{
  "balance_loss": 0.000114,
  "n_head": 2,
  "vocab_size": 2210,
  "norm": "layernorm",
  "rope_base": 500000.0,
  "tie_embeddings": false,
  "init_std_down": 0.00271,
  "beta1": 0.9,
  "beta2": 0.95,
  "warmup_steps": 425,
  "schedule": "wsd",
  "doc_mask": true
}
Below are experts of layer 3 (counted from 0) of a mixture-of-experts language model. Rows are named router (the router's row for the expert), up (a neuron's input weights, with its number) and show model dimensions 0-191. Each number is 128 + 24 x the weight over its row's rms, rounded and kept within 0 to 255. Numbers have three digits each.
After each expert's rows: a language model's description of what the expert responds to. This comes from a sample of Wikipedia text that the model never trained on.

# expert 55
router:104092135124160105128121147106092137114120129135148107136156087080127079100135115117155099127166165144122126140174163109115189149122162141140130135156132082106155143108112130137088127128140142102151147138176110120148105151162143092127114088114077150106134141128157133135132152164143133133120164117157158131131138119178097098138113146149131123131147126118096116103090145112098145174101124144063195142154114106111101134080127137127134083097134139140151085080114101132142133111153152153140093144140161103140112122117117100119114143160144156128115088142083110099106154147135122136
up0:107176143091130123099143162177143109169164126106152085115089127144110114126128110172137173092130113108123101062129152169139127080144106125106131127102150189148122131137097155108167132124163152123120158159121127113121108121130146147137109121150164075127103113141173155071171116120134134107115154118140114125158143136130150129147082118149148117098181149149129158140110088116162145108125127139147138102116119161168153116119123127133106148094085116117134139137136128075125144123101136158117164122110102116140126116132180125097130098136094094138161132135113109076156113119131116112
Description: Foreign names, result endings

# expert 16
router:100116107134155132165141106088089116139153111122162167154144126170146109198123125112106134156154134148125130089081180156116114155125130141122177106061117152131109151117160126123137160105124166143122143119124125111142135089133141089169129092155132150149108169120113099133114104150081146128173130108110104138110105112117124127120141144106107135147164095148114133134122128154169127113130173098111130149162167081085136159145114137124139109122140132115119133128131162080111128093094110113116119099107080148127121145142083119146125166146119099129138155113156118103120077070118112134
up0:132127105136129101130089120139159111119138120118113119103117132131093150130088092082176150080150129080116141095103077132144093101129083136108154146120125133141132098136143152130117165138155122109094148099134168131147114125097075168161100128172140148130111123129112152136132138141119100113138130112150129126120163139154132155143135119100098151149096139158171085124127159109146137088187115126143173113079132146133177142108125157121150111116172121097130137149154139137186170175125128138138159152118150142112104138107125138098147089116162089104126152135162129141121113095131091081
Description: Table numbers and units

# expert 62
router:114140106133155127114123145085105087153094141129147126146143132130090130139145052140159143153123121139130170128153084113091058173096101144142108128142106130099103109120154095101115112127102136088119122111129135164144155152143102106123147083124129133146142125155097154149084119091122134149144127090163082186139114135128160131120132160172114120144135156131147085138108165144091143127105119135112146135138101124133152145162102129118082123157155162118127147156111143110170153138153161112135171068096143130165114136142119146146105080115123168141127149112140106120153141130155133109
up0:171134126121161154125118143092128120124129078176193129113135105131134124113130123087089145096125131121117112128115112115150167116092107099143170141106104131134156156115135159099156108122145124160109131101140129103171162134092089106116111122179107108139116164130103104134146113135114132153146112131090156135107157087133112095170127090114096125138155108157171120109187128141113173116150124153110164135131145137099117119155150182116105098106095116090130145151110172126117138125166192112125057114124116099129106125126134105138098093137113134121139135169122115123143137139136084149
Description: Verb stems and endings

# expert 47
router:139136148091142099118104104151182099143136152142134094103137093134135156153104098140122116144107094102141139116132146123189079121142076109115131121148084150121132087150137137141160120138122153076142115110131135143114144114121108185096123123096149083130149126142107190112126156076121093124119119110105105153125132133106124126140136074117173136121096138102145102146145158141136132080120093134144106105087115138137128116159108138126104176130125104155132161145138138160179133165127126130113139142125096119117160171137167094107110097172095116176136160109149133162164127142153133111
up0:114128088112144112154121106117150089107132136166153112104117164146149128134134086138130145102091127149150095146103128100134102143084115116144130107103089078103145132155128103106091101136107068113145115147152164133177138132145123123127167138136116124144161123101146139152127124157137114141131125131146115141107117136108123110131107176157103129144082122079121139096136119096118152179087132074132107077112144144130130113144110114110143162132147130123138149103183122131115100173118113114147145132134145076117084133073111140158108151142183164165110173157122143121172175120149122139
Description: Capital letters at starts

# expert 0
router:103139149109144164109124139162104134151113109141169150127159128091128115120131118112130115124117098152118112130144111107165124148087129084177073159106099158126113175148149092069141071119116120115123157109116124142108117101103119133146119109120134119127138091116146163126148124097111101149098121138134189149161138135106153170104122091159144135159147176117129104110095142148114159086090145123074164149104151091097108091152106157132120118110176111113143145118122149142182147116162157179094096126135116124116126154131161119122107132144107126160111115105149086144139143132143137107
up0:111108105134139101132130158085156104137116132095126120143092126153099132116164087121151169098131156121123091129137136168119071118130152128110120106141127106114133116137107153088117106167145144092099121171137154107112110150155107131112131093120135155156149166120127152129134117156135148102171138119150128108121095098156124088157118135123120101116133149127140141119093154107154138109127098111142129099159143123177168123132117095143077118089093155126122099169113163072099135127123127107157150138095124114142180098179135147126159078120148124153153170184104152099154137122146081094
Description: Capital name initials

# expert 43
router:132123107103168165162112097072167081127110133165122130118105103123136099111144080113091111140159128116131113126184157112107137184118158137125125138153113120161180148137122140141125108145127129165127168145151150109119110136137141107131074117121104127122111114057112110159125134131106129151135123148157150133096116128101109130113151131106106175154152141134115110103133138133106144112104133144148148085175137125093092126136164089107122064090107104137150123093134137121168138138151139148175089136110130118144140115139112183130129148162112134115139189114089129139164132134117088108
up0:116132077110108128092124138137124097103152133115159128124161169106142085117128121144132154153111157153122141177137153121130102118137120130138172140154122144181102140113112123114120069164141118126134121157164165145095141147154143106123084119151098144090076139091099172151216110115124137133128126150120141171122126143156134094107085139151108164133144149136114128084129121126142118140160094132140164144135166138139103095154095158141084128090069110107134130144070115153155127121141154133125134146136079134116140118090137126143107115107162134151174136137117109129149155122142116140
Description: Infobox colons and coordinates

# expert 23
router:146131151107119089159092144156110165167119078131136164111100139153144101124147117134161100062087138155160116104115125174144152123131125153140164148115131172151140093097107141125104116120154111126146134146135134127120144089116144157156176161084147138130137130111123119114165140177132110148141133110178110065116144131158133138137096109106117109117115130154127177114093092157153106108126089136124123110117135150108121141128098124101155115160118166121091123124124161157112111071121119151108107122161132130150121113164141093132137162114106131104151090162121119141093118086086138178
up0:100159135111162126119130139137164133130138131167106148147127117105149104123094119104145135153145137081117133148126143130139092121110094150125122128143095083142172128127156106149162151187102114143085164108093169071130087139113151116127127150157132134149161138143107101128149111106064100138117135119100198124107096110131140112126106134164163105121149176059139146173125123125109169129174131150147144107160114104149146119103133096122093112116112089147156133128103123105132130112193126109133143141117141137140116115136110143164134106127160129100094173135123115146135100129152089151
Description: Numbers and brackets